{"d_expert": 64, "normalize_top_k": true, "balance_bias": false, "head_dim": 32, "norm_eps": 1e-05, "rope_fraction": 1.0, "parallel_block": false, "init_std_o": 0.041, "schedule": "cos", "batch_tokens": 65536, "dataset": "wikipedia_en"}
Below are experts of layer 2 (counted from 0) of a mixture-of-experts language model. Rows are named gate (a neuron's input weights, with its number), up (a neuron's input weights, with its number) and show model dimensions 0-127. Each number is 50 + 12 x the weight over its row's rms, rounded and kept within 0 to 99.
Before each expert's rows: "comes after" lists some tokens at least twice as common just before its tokens as in all text. This comes from a sample of Wikipedia text that the model never trained on. Tokens count by the router's weight.

# expert 79
comes after: ".", " |", " \"", ":", "\n", " the"
gate0:46 74 55 55 61 51 48 29 54 60 46 39 51 38 33 57 54 42 35 46 38 47 25 70 69 40 72 60 39 36 52 51 50 47 62 55 74 53 74 52 63 47 64 66 45 46 57 50 60 57 38 51 38 65 43 23 53 58 49 33 50 57 43 46 75 51 37 28 59 21 54 56 48 55 32 51 49 49 53 49 50 56 46 49 50 65 53 60 59 37 53 46 60 40 52 61 41 46 36 31 66 52 56 49 55 37 69 29 33 59 60 28 54 72 53 20 51 43 48 48 28 58 37 41 75 38 39 41
up0:72 67 48 67 29 56 39 30 53 53 61 48 63 62 65 55 50 46 18 74 57 33 68 66 66 56 61 64 35 55 34 57 64 36 59 55 60 48 50 32 37 51 53 76 40 54 58 41 56 54 54 72 40 57 37 58 57 53 78 51 59 62 39 38 73 30 50 35 36 31 47 55 35 33 58 73 35 64 55 42 28 55 50 61 47 63 60 56 47 47 51 53 33 50 44 62 44 52 52 37 55 50 51 40 63 42 51 64 43 38 52 68 52 61 39 30 46 62 51 48 36 65 54 48 47 51 39 35
gate1:56 49 72 46 66 49 39 29 54 57 50 53 40 69 28 51 36 42 59 43 37 55 32 54 63 47 55 53 35 52 49 40 42 68 74 67 72 65 69 50 57 35 53 49 67 60 46 43 55 64 42 49 22 66 50 33 30 56 45 51 67 42 42 49 63 47 43 59 72 60 51 65 43 49 48 39 69 38 51 59 59 65 51 62 50 59 50 48 39 36 63 44 64 41 68 45 57 47 45 44 54 55 30 45 59 62 28 44 55 35 61 51 72 46 67 38 64 36 68 54 40 84 60 39 37 33 39 43
up1:53 60 46 43 50 67 56 61 60 52 75 36 74 54 62 61 64 25 53 63 54 35 74 74 53 48 45 65 60 70 50 48 44 27 55 43 33 33 32 63 41 37 45 43 62 67 67 77 60 52 62 68 79 49 49 36 68 57 41 51 53 40 63 61 57 49 53 58 47 27 44 44 48 27 29 73 33 57 60 49 52 54 57 59 63 54 73 37 48 62 59 53 37 42 39 50 52 65 57 43 56 59 55 53 62 46 57 52 69 59 44 58 45 45 35 37 54 61 35 59 47 38 44 52 60 35 54 53
gate2:54 65 59 34 48 44 54 46 53 61 54 42 48 50 39 55 42 46 27 62 46 19 37 70 59 39 57 40 38 47 37 56 22 63 62 58 45 50 68 26 54 30 46 33 46 68 44 46 70 49 43 61 39 64 25 52 43 55 62 26 59 33 57 54 64 56 50 44 59 37 36 47 38 45 29 52 59 56 58 47 62 42 46 57 57 61 79 41 42 24 53 47 58 41 59 49 55 44 53 41 51 56 55 27 47 54 18 43 59 37 56 35 54 51 47 44 67 41 40 59 48 76 69 52 49 54 47 74
up2:63 56 44 56 33 45 58 53 48 50 57 39 63 40 55 41 47 62 32 51 48 24 52 54 45 47 45 30 50 64 40 53 28 61 45 59 35 49 70 30 37 17 48 28 44 58 31 32 70 38 50 56 40 47 36 66 56 47 76 30 43 39 53 49 58 62 60 45 48 53 44 38 53 44 30 55 45 53 57 35 61 53 47 50 43 51 72 50 41 27 42 48 41 54 45 78 38 47 60 55 51 39 64 28 47 58 24 63 48 49 44 44 42 44 36 45 64 51 35 41 45 71 62 68 40 65 61 79
gate3:33 45 64 51 59 51 39 37 42 50 49 60 45 77 42 45 45 48 36 41 41 55 40 56 26 46 65 51 52 35 52 49 46 59 53 34 56 27 51 44 64 49 26 55 52 60 63 45 52 60 34 51 40 59 41 50 39 62 30 13 65 30 56 49 71 46 38 60 58 37 32 50 29 39 43 54 70 57 42 67 62 44 61 52 56 64 43 54 49 50 65 65 66 32 62 30 52 29 58 22 50 69 73 45 67 43 49 39 54 45 59 47 59 57 59 52 58 42 33 74 52 63 34 43 59 43 38 41
up3:36 41 48 56 40 48 36 41 48 53 47 57 68 67 49 38 64 62 38 36 60 63 52 30 35 61 61 47 60 47 45 64 55 30 33 45 58 33 49 55 39 52 38 55 74 44 47 32 57 35 61 26 53 55 35 51 72 34 36 16 56 54 55 36 49 47 44 54 40 39 50 59 40 47 56 59 44 53 32 65 60 40 46 56 47 55 30 70 58 72 45 56 69 53 35 55 61 48 69 43 47 41 62 62 44 71 62 49 52 41 64 49 58 66 58 74 46 70 39 60 78 27 33 54 42 62 55 50

# expert 70
comes after: "  ", "\n", "-", "%", " hold", " Swing"
gate0:38 56 51 54 54 58 43 48 48 47 48 44 44 54 34 60 49 51 57 40 51 56 39 54 45 41 64 35 43 48 54 44 45 84 66 43 59 47 46 57 49 57 49 54 52 30 65 59 70 52 55 49 54 49 14 58 41 41 76 42 55 37 54 70 49 52 57 30 59 61 34 45 19 28 48 53 58 55 27 43 52 48 53 53 52 48 45 69 64 53 58 53 60 51 67 36 67 26 54 39 57 60 56 51 62 39 45 34 39 42 60 43 65 69 66 36 68 19 33 62 24 66 40 29 41 53 46 36
up0:66 51 46 31 51 35 45 52 34 53 35 65 36 58 66 64 56 48 43 62 48 55 50 63 57 32 35 53 67 47 58 29 47 53 55 54 54 37 68 30 57 37 53 59 57 54 45 50 43 52 54 49 72 62 61 57 30 59 47 53 42 63 43 85 59 51 41 50 39 55 40 41 34 48 36 20 42 39 31 56 54 55 52 63 34 53 37 38 63 19 40 37 43 51 43 80 49 56 48 63 69 42 49 33 47 55 50 54 50 54 50 40 42 62 45 76 42 60 34 54 20 65 45 36 72 41 56 57
gate1:52 50 54 46 42 29 37 43 41 54 51 37 40 41 38 69 50 49 39 64 47 48 51 70 62 38 46 70 44 41 45 63 41 60 56 64 77 29 52 36 58 46 53 35 54 59 60 72 62 44 36 48 58 46 41 74 41 54 34 48 53 66 22 83 60 51 22 41 64 50 47 50 51 49 40 45 57 40 45 53 27 39 64 57 66 72 44 47 54 38 60 23 67 40 52 42 44 38 31 44 71 62 49 40 62 34 41 51 57 43 57 54 48 49 74 39 54 62 59 46 52 41 69 46 29 41 40 43
up1:44 20 43 34 38 58 64 43 53 37 78 55 43 37 67 53 52 56 60 37 47 60 46 52 62 43 56 44 59 54 50 58 67 38 40 35 47 29 43 55 53 51 57 70 44 32 49 46 48 56 53 59 68 60 44 60 47 34 41 36 57 65 37 34 56 49 57 56 36 55 54 61 52 46 62 19 57 61 57 71 18 53 63 63 69 46 46 58 54 69 51 49 41 45 52 48 65 60 35 36 67 40 59 70 46 35 72 23 29 41 26 48 41 53 48 32 54 52 58 48 74 45 56 56 40 30 46 45
gate2:38 63 59 20 73 65 30 53 44 60 49 44 34 45 54 53 44 36 34 66 65 61 57 56 52 55 55 58 51 58 46 30 54 86 61 17 73 29 51 58 53 49 22 64 52 52 62 55 54 50 19 51 59 50 49 52 45 69 31 48 57 33 40 51 58 33 60 58 50 45 44 50 54 40 40 48 64 27 62 66 60 53 47 42 44 45 53 48 59 47 56 46 64 52 57 41 56 44 56 53 54 53 30 17 42 50 26 50 51 55 52 50 70 58 51 56 44 40 52 40 45 55 31 40 63 53 34 41
up2:53 53 51 53 57 25 65 44 64 41 78 51 46 38 54 37 38 69 47 56 47 36 76 58 56 56 66 35 55 71 54 58 38 18 51 53 54 39 47 41 49 44 41 48 55 47 37 66 49 36 58 41 30 67 43 43 67 50 42 60 49 40 69 70 58 63 25 47 32 62 39 69 46 70 43 65 37 47 45 53 42 36 40 51 70 48 58 58 22 44 55 59 58 53 39 43 44 47 43 54 35 50 30 55 54 38 51 58 63 36 62 40 52 47 73 37 64 34 69 53 45 41 51 77 33 45 53 54
gate3:58 52 46 30 54 47 68 31 45 42 44 45 59 32 27 46 50 45 39 70 62 41 39 70 52 46 53 44 56 47 36 49 34 42 52 50 55 47 49 50 57 45 67 25 52 41 44 62 59 44 55 48 23 66 32 32 42 51 33 44 43 47 49 43 46 42 66 44 56 50 64 63 34 21 49 37 60 56 40 46 33 52 42 55 47 64 53 52 53 41 63 31 46 40 46 45 52 50 62 13 67 41 41 35 62 35 21 69 53 72 49 47 44 33 60 37 50 51 50 64 60 68 70 28 69 37 36 42
up3:50 36 50 50 34 41 57 34 74 40 64 49 36 62 59 19 54 49 40 63 30 54 55 46 66 46 56 53 68 36 29 43 51 35 39 30 62 60 54 53 46 45 57 59 48 33 50 69 33 60 44 72 50 48 56 53 65 40 52 33 59 44 41 64 41 33 49 54 51 54 41 54 54 56 66 34 54 85 52 69 17 65 56 61 66 65 39 68 37 44 46 30 48 55 46 56 53 47 22 46 56 38 40 46 49 45 69 39 40 57 63 56 47 67 53 64 47 64 41 60 35 41 59 49 61 33 55 53

# expert 95
comes after: " the", " The", " it", " a", "The", " 3"
gate0:41 66 56 49 57 62 60 39 37 49 30 27 40 61 52 45 37 42 36 59 37 35 40 67 65 41 42 58 44 33 47 59 45 50 66 63 38 46 46 58 57 50 43 35 35 53 73 59 49 61 47 62 49 63 28 46 27 67 33 42 66 44 53 40 73 33 34 39 59 50 35 67 36 42 39 28 60 39 48 58 65 38 65 58 64 72 64 51 57 35 72 37 47 35 73 70 57 39 63 27 42 40 35 46 52 59 38 39 55 38 62 41 61 42 46 45 57 34 47 64 51 65 66 44 45 53 44 50
up0:65 50 34 57 71 57 56 56 64 80 55 43 55 49 76 65 52 49 63 41 41 77 54 45 21 73 54 52 40 44 68 31 57 49 54 30 66 41 67 53 52 43 35 48 44 44 19 34 60 57 44 37 65 37 65 62 46 53 33 28 27 43 54 40 33 39 34 60 39 51 56 40 43 53 44 42 50 53 58 48 60 59 53 48 49 56 52 31 31 59 51 60 64 40 60 46 45 53 33 46 49 40 47 38 39 44 78 49 39 63 59 65 49 51 59 47 47 51 52 56 44 32 34 55 63 39 48 25
gate1:46 33 57 45 41 43 45 42 48 62 49 45 40 61 39 47 43 42 39 46 51 46 45 52 48 56 64 63 35 44 54 61 43 48 68 38 67 41 60 32 40 45 45 63 43 54 68 89 58 64 33 46 42 46 45 30 42 72 65 12 42 51 59 56 72 31 40 66 51 30 47 62 55 44 33 53 53 55 43 67 47 56 67 66 69 53 67 50 49 56 57 32 37 49 62 37 53 39 43 37 77 55 45 44 55 57 36 42 54 41 68 52 59 57 47 42 55 41 39 76 39 43 64 33 66 55 27 39
up1:47 54 58 44 45 65 73 43 37 44 68 47 64 55 44 36 52 56 44 51 59 42 60 37 47 37 47 38 33 47 57 39 75 54 26 44 54 54 59 66 37 27 60 43 35 52 43 52 56 58 47 61 59 72 56 47 26 45 48 49 43 56 56 17 53 26 65 55 39 31 47 79 63 56 49 39 63 50 37 30 24 61 56 50 39 34 34 57 70 51 42 53 23 40 54 36 36 54 42 42 59 46 43 59 31 55 54 62 33 64 45 83 50 60 51 61 43 47 40 55 42 59 44 46 54 53 41 46
gate2:68 55 57 36 65 66 60 53 42 47 33 54 34 67 37 58 37 54 44 52 50 48 40 51 82 40 54 40 37 59 47 56 56 59 65 63 42 39 47 45 46 51 45 66 35 61 38 64 47 58 39 44 46 50 39 15 52 74 49 59 51 55 77 33 43 41 53 60 61 66 25 54 62 45 54 42 59 50 68 59 59 45 65 54 50 55 63 31 65 45 48 69 39 42 55 41 51 48 70 68 31 37 44 61 56 60 41 63 46 50 45 61 60 49 31 26 52 34 29 52 41 89 42 58 49 50 46 47
up2:38 55 58 42 56 72 47 53 52 31 44 66 44 48 62 45 49 47 58 55 45 52 44 54 75 40 55 22 66 51 45 33 33 47 49 63 37 52 64 64 45 17 59 49 43 47 43 57 45 58 59 46 45 48 43 51 47 66 60 69 54 41 53 65 53 57 47 74 54 52 36 49 87 48 42 83 53 59 51 64 60 54 56 62 48 45 51 58 53 63 32 49 51 66 26 58 59 47 23 24 52 48 69 55 32 41 55 65 52 48 70 59 52 62 51 35 33 48 41 33 36 41 43 38 62 36 60 65
gate3:58 37 58 52 52 35 73 36 31 44 51 47 55 47 61 44 54 59 52 55 54 61 58 51 45 44 51 62 21 51 46 60 42 60 61 57 53 58 43 62 58 39 51 31 43 65 60 55 64 47 57 53 54 54 53 45 57 56 33 51 37 47 66 51 60 42 73 39 38 29 30 60 64 28 35 41 53 41 31 49 23 32 61 51 50 25 35 74 64 46 60 49 72 39 74 51 32 38 54 32 48 53 63 31 49 29 23 51 39 61 54 33 63 31 72 51 56 51 66 52 41 56 42 63 43 50 44 37
up3:69 21 40 58 52 29 31 50 43 78 57 48 32 37 75 52 45 53 48 51 44 53 29 58 54 41 56 67 53 55 50 38 47 54 38 40 37 35 65 48 52 70 40 61 68 52 39 49 51 37 55 60 23 41 61 76 56 83 24 59 57 57 48 44 43 39 40 39 48 54 37 56 51 34 51 33 41 65 43 46 53 44 38 49 63 55 66 56 44 43 48 37 48 43 33 33 56 45 75 43 65 56 32 50 40 55 45 50 46 44 43 63 44 38 59 50 45 36 75 73 48 47 61 55 35 33 38 52

# expert 74
comes after: " to", " was", " and", " he", " were", " also"
gate0:53 46 40 43 32 36 55 44 43 83 31 40 49 41 43 46 54 40 55 44 70 53 62 58 36 36 44 33 82 66 49 54 35 43 58 36 42 76 59 41 71 74 56 50 57 46 59 61 44 53 63 43 62 36 41 50 41 56 56 32 55 61 67 49 46 69 52 57 48 45 33 48 42 42 64 69 46 51 44 53 33 46 38 55 61 74 55 40 44 48 39 53 08 53 39 45 66 40 60 46 48 53 27 55 45 47 44 65 43 77 43 58 63 47 44 49 63 40 48 56 46 47 37 35 60 27 43 61
up0:38 39 28 28 28 41 58 57 55 29 47 41 69 55 77 72 48 61 56 62 72 60 68 45 22 43 60 61 48 45 36 48 48 55 68 27 62 36 42 51 53 52 28 43 44 57 73 54 52 41 50 60 70 51 42 71 69 60 54 35 58 61 53 53 60 33 31 53 56 60 44 42 55 40 56 63 54 35 54 53 65 51 43 45 47 52 45 43 38 61 47 46 47 43 52 46 53 65 35 30 66 46 25 51 57 31 47 58 49 65 38 60 60 47 45 44 46 48 74 59 69 38 47 23 59 39 56 49
gate1:48 75 56 19 59 53 54 43 61 51 37 56 49 59 34 67 33 39 45 48 48 58 51 60 46 39 65 63 45 49 44 48 41 50 55 42 59 73 73 49 65 30 49 51 52 76 78 74 54 52 56 54 44 45 48 33 25 63 42 47 58 29 64 53 54 56 55 52 60 48 30 73 66 34 43 57 54 49 45 63 56 71 68 50 39 42 46 23 38 44 66 59 64 48 50 59 49 48 40 51 74 44 41 49 55 42 50 43 58 40 66 44 54 49 67 58 48 48 45 48 24 56 50 33 73 47 39 29
up1:25 60 46 30 53 61 55 26 68 51 52 50 69 41 44 54 39 68 42 36 37 58 75 52 43 40 45 50 49 49 33 34 40 62 40 35 75 68 61 31 59 38 52 57 55 61 55 58 40 41 39 46 36 18 57 32 43 32 34 67 54 60 51 37 50 61 52 61 47 48 32 57 70 35 45 64 44 46 58 71 78 60 68 44 44 48 53 46 41 45 44 62 54 57 61 61 46 38 55 49 54 40 29 58 40 57 54 57 58 39 51 42 41 38 63 53 36 71 76 36 55 62 46 45 69 56 45 37
gate2:46 44 51 32 31 46 43 36 26 52 41 53 63 56 27 63 35 45 60 31 29 34 47 54 48 44 47 64 44 51 29 32 49 56 47 46 53 58 53 38 35 17 74 46 55 63 59 59 70 57 30 71 43 52 44 39 40 58 40 43 51 60 63 65 67 38 43 53 42 50 50 58 45 47 49 49 68 52 52 67 78 44 44 50 64 54 66 32 43 46 47 46 69 27 47 34 38 48 59 29 70 49 40 39 70 32 47 43 57 35 66 50 44 71 69 56 53 40 54 67 63 49 48 43 49 37 45 46
up2:57 51 59 61 55 30 51 43 39 43 60 71 52 30 61 46 48 73 43 48 61 67 42 44 52 54 51 40 40 57 73 72 50 30 56 54 50 43 51 66 46 77 36 36 22 54 40 61 54 41 71 54 64 63 50 47 49 47 49 42 69 40 25 47 48 67 67 40 53 44 62 57 41 52 46 45 48 50 54 51 13 65 50 38 43 36 39 58 53 55 51 57 30 63 54 70 56 38 36 59 42 56 51 40 37 64 32 71 47 79 47 54 60 45 34 44 68 54 61 51 33 23 47 44 63 49 57 57
gate3:52 56 73 60 70 68 51 41 65 76 37 56 29 49 26 42 41 41 51 51 17 47 40 48 60 50 71 53 60 53 61 39 60 39 62 42 70 79 60 58 55 64 42 38 46 61 55 31 48 33 66 48 44 51 42 67 51 46 50 57 53 32 60 70 52 50 44 34 64 35 30 33 48 64 31 49 42 60 59 69 59 39 37 57 57 51 61 40 35 41 54 46 63 51 46 53 54 59 52 47 48 60 71 49 73 45 71 48 59 40 46 17 61 52 51 50 29 59 48 40 53 46 59 61 47 57 52 60
up3:60 64 44 40 46 32 52 49 58 58 50 58 41 53 50 54 73 43 47 47 37 43 28 52 42 47 30 51 64 44 63 85 59 35 50 59 48 43 64 47 47 40 46 36 54 43 74 37 57 51 80 57 54 54 45 75 62 57 35 63 68 72 54 44 52 71 50 50 58 59 91 50 46 37 58 64 49 63 63 35 34 27 46 53 64 30 39 54 44 54 55 50 61 42 52 57 70 48 45 48 55 55 45 51 49 36 52 39 34 66 49 37 58 41 62 49 50 51 28 36 72 43 71 58 47 45 44 68

# expert 57
comes after: " |", "|", "-", " (", " to", " was"
gate0:45 44 42 36 51 46 24 61 33 56 49 52 42 60 61 49 52 40 72 83 58 48 30 53 56 35 62 66 51 42 61 60 46 56 72 54 43 56 58 54 72 57 36 47 51 46 42 64 67 62 45 60 34 48 68 37 51 66 59 37 57 46 54 72 48 35 40 67 74 63 30 63 26 38 52 39 59 58 48 76 69 59 41 49 52 65 53 48 45 51 36 56 65 40 56 58 55 50 55 53 53 61 24 52 53 51 53 16 47 39 41 56 40 45 43 57 58 29 55 52 48 56 57 38 48 52 51 16
up0:56 39 59 49 56 60 42 58 33 51 49 49 49 43 53 44 61 58 43 59 42 38 61 41 58 39 37 49 44 57 35 36 66 32 30 50 30 46 52 32 54 27 51 71 59 49 39 73 24 49 46 44 50 44 42 43 56 55 32 28 65 33 56 54 54 31 43 71 35 57 41 58 45 40 45 67 48 45 36 67 46 86 70 53 47 52 34 63 21 58 38 51 64 58 55 40 42 39 67 44 46 67 62 59 58 54 41 50 43 48 63 47 65 33 46 46 34 67 53 51 38 53 20 30 41 44 59 40
gate1:21 62 56 40 41 52 45 49 52 50 48 50 41 74 55 64 43 46 34 69 18 33 47 71 39 55 54 65 32 41 54 40 43 47 41 38 63 53 51 46 68 51 41 26 71 56 57 76 46 61 44 51 58 52 43 41 52 54 40 71 42 55 53 51 48 24 45 59 54 45 39 51 24 49 47 37 65 74 70 49 51 45 49 64 64 68 57 54 41 57 59 51 69 52 44 28 66 60 45 26 51 63 54 56 54 56 52 56 58 41 47 30 54 69 70 40 64 35 48 57 39 54 66 38 53 52 27 42
up1:54 47 48 63 52 65 46 42 45 25 68 52 43 32 52 42 56 53 66 26 59 48 58 29 50 67 40 46 52 52 50 63 69 56 54 50 52 49 68 52 51 50 61 77 51 56 38 36 66 46 57 52 43 53 54 66 51 46 23 52 53 39 32 29 52 65 58 35 35 25 55 27 49 32 44 55 53 62 44 61 47 38 54 39 70 28 44 49 75 39 29 43 46 45 33 30 54 50 49 60 62 65 49 36 48 33 79 41 53 50 52 26 35 36 44 43 48 53 25 61 42 51 57 64 59 39 60 41
gate2:40 45 55 51 43 62 65 37 36 41 64 58 28 48 40 34 51 57 42 46 72 62 23 45 43 54 44 59 35 30 50 42 57 61 56 52 58 35 44 31 66 54 44 61 59 54 35 40 51 42 59 50 48 48 39 23 31 73 61 40 64 64 60 29 66 24 44 36 62 42 55 60 37 50 62 50 47 54 48 45 46 36 58 50 65 52 55 54 23 50 29 78 32 37 49 47 52 50 47 36 57 36 48 63 28 45 45 57 45 49 66 56 43 57 65 51 41 46 68 56 50 56 57 48 62 12 39 53
up2:73 45 45 30 47 53 48 41 43 63 63 57 52 38 44 53 58 48 47 42 53 57 61 39 41 46 45 66 54 72 54 60 64 09 48 44 51 59 74 57 61 50 46 69 75 40 59 31 43 60 40 33 43 73 49 59 56 69 73 63 30 60 65 40 45 30 53 42 56 37 53 53 59 57 67 40 44 64 17 40 59 70 43 46 58 61 55 45 31 67 32 39 64 42 54 55 57 61 46 38 41 50 53 73 69 50 40 41 56 62 53 60 47 38 53 30 34 44 37 44 52 44 59 51 56 40 44 47
gate3:35 57 68 28 41 49 25 33 62 57 59 37 55 70 53 46 32 37 39 44 60 35 36 58 61 49 54 79 26 46 64 25 45 73 46 58 50 53 65 25 63 50 43 52 46 49 59 53 50 38 43 60 75 47 26 48 53 46 66 44 67 41 44 41 58 42 41 69 52 48 36 59 47 35 42 24 53 43 58 65 70 56 58 70 57 74 52 46 53 41 44 69 57 52 60 52 54 39 53 50 57 52 32 53 53 66 55 50 51 50 67 52 64 64 32 41 57 58 66 71 32 52 57 55 55 65 46 42
up3:38 46 36 39 42 42 38 42 46 34 45 48 57 62 36 47 48 25 40 55 44 61 40 34 64 51 49 23 70 19 35 65 43 62 54 45 42 48 38 51 49 43 70 32 51 57 38 40 75 41 52 49 35 49 46 50 43 60 44 45 46 48 57 39 32 72 75 49 60 64 58 65 49 62 66 41 71 46 48 41 70 37 42 40 50 54 49 53 30 46 47 54 47 37 63 60 40 40 53 29 44 58 71 47 44 39 45 28 53 54 37 50 51 55 54 61 52 29 14 43 70 50 66 61 55 32 42 60

# expert 87
comes after: "\n", "  ", ")", "%", "0", "3"
gate0:46 87 62 49 59 52 63 11 71 48 62 43 52 63 49 51 52 42 45 46 49 43 58 61 36 47 72 29 51 48 59 42 33 58 50 57 62 35 65 44 63 52 52 59 55 42 49 69 48 74 42 57 35 42 38 41 54 67 69 38 58 44 54 38 64 36 43 67 62 39 52 44 43 30 49 54 56 51 74 58 45 70 53 52 40 52 46 52 37 34 46 25 51 47 39 49 55 46 30 44 70 40 43 39 71 43 44 42 59 38 55 59 48 61 58 54 55 40 37 69 23 47 49 43 69 25 42 40
up0:55 39 61 56 58 45 41 61 55 29 48 52 47 62 38 50 29 74 54 59 44 45 36 51 65 65 42 73 63 62 69 65 54 59 56 37 64 48 61 56 38 49 66 55 33 63 53 54 48 38 44 52 13 53 49 49 47 60 45 54 47 48 03 27 46 40 41 72 58 62 44 55 50 43 55 42 53 62 54 49 66 66 78 64 75 46 45 45 49 59 57 63 54 50 47 58 48 44 29 47 53 43 56 42 34 50 61 43 79 55 40 63 57 52 37 53 64 39 53 47 75 49 37 55 36 56 46 49
gate1:49 55 34 43 52 50 54 45 64 53 56 57 41 58 48 49 44 33 42 47 46 26 35 51 33 50 50 80 31 61 64 37 42 51 55 52 46 48 66 56 45 41 41 58 57 31 53 45 58 66 66 57 49 71 43 50 54 56 37 36 58 36 74 49 58 69 50 54 63 40 71 67 45 48 53 41 40 50 38 61 41 49 46 52 61 68 88 31 46 58 58 52 62 10 71 50 68 42 62 45 49 61 30 55 62 44 43 52 33 41 53 56 44 65 71 74 38 66 37 55 60 37 56 39 51 46 38 49
up1:53 41 41 40 33 51 56 63 45 66 51 29 55 62 64 38 64 60 39 53 61 34 50 45 39 60 46 77 39 04 11 43 42 57 46 55 46 49 57 60 48 64 69 46 51 50 59 64 48 62 49 40 78 76 40 61 48 37 56 53 54 43 57 43 45 52 44 43 36 61 44 35 46 41 63 37 33 49 30 46 42 55 57 63 45 63 64 29 76 52 52 51 53 38 63 48 56 53 57 49 52 59 35 61 56 54 39 37 42 50 37 62 30 48 48 63 40 65 61 60 51 33 68 41 56 42 49 36
gate2:60 58 60 43 68 41 38 32 52 54 61 51 47 64 47 68 39 41 25 42 45 44 54 63 55 40 59 49 34 73 43 39 23 64 66 56 59 38 65 40 69 36 63 66 58 41 58 56 65 59 47 63 44 51 35 27 48 58 36 29 64 36 62 59 74 58 43 57 61 31 60 56 47 45 40 52 58 51 77 66 56 64 36 55 43 67 67 67 42 44 64 48 66 34 58 40 58 40 46 33 52 52 32 36 59 32 43 53 43 34 76 49 52 54 62 39 49 57 35 56 40 68 43 46 47 55 42 70
up2:51 77 51 56 53 46 41 60 52 59 70 75 52 41 51 47 33 43 53 49 69 55 75 48 35 35 80 35 44 40 48 45 44 50 49 43 45 41 91 47 59 30 40 52 49 30 38 54 46 64 43 69 56 51 51 58 38 49 45 40 34 49 49 41 60 52 64 55 54 25 51 61 47 58 45 46 49 43 78 53 63 65 68 40 58 46 81 41 41 40 29 60 61 35 58 43 43 54 48 54 52 47 18 67 46 41 51 74 50 56 31 43 57 45 44 48 44 38 51 43 42 70 54 61 42 55 57 46
gate3:51 71 45 75 44 49 51 19 44 45 71 40 51 37 63 44 49 68 28 32 53 52 43 51 61 28 68 21 41 58 75 43 52 69 52 48 46 40 15 56 65 48 27 53 51 44 55 51 48 50 67 44 40 50 42 64 50 28 53 44 47 46 47 48 54 61 57 51 50 25 45 38 49 27 41 48 49 54 38 45 61 64 47 63 54 69 51 73 43 49 44 54 46 38 59 55 42 35 53 54 36 41 67 42 44 47 52 68 60 59 68 53 39 53 49 67 64 34 41 72 42 58 50 61 41 31 49 58
up3:37 73 44 51 46 47 51 30 59 53 72 54 41 40 32 50 49 52 54 39 63 61 75 42 49 50 59 56 46 38 68 45 58 39 52 50 44 53 47 38 45 66 46 47 53 43 65 23 44 65 80 36 52 30 40 46 47 47 54 51 71 56 68 63 55 56 60 30 43 67 74 43 55 34 59 71 49 53 37 48 47 34 35 37 52 49 47 34 63 11 55 62 52 46 37 29 60 65 34 58 58 43 48 59 50 53 63 62 31 63 43 45 33 43 62 56 41 65 54 66 37 60 56 46 48 37 54 76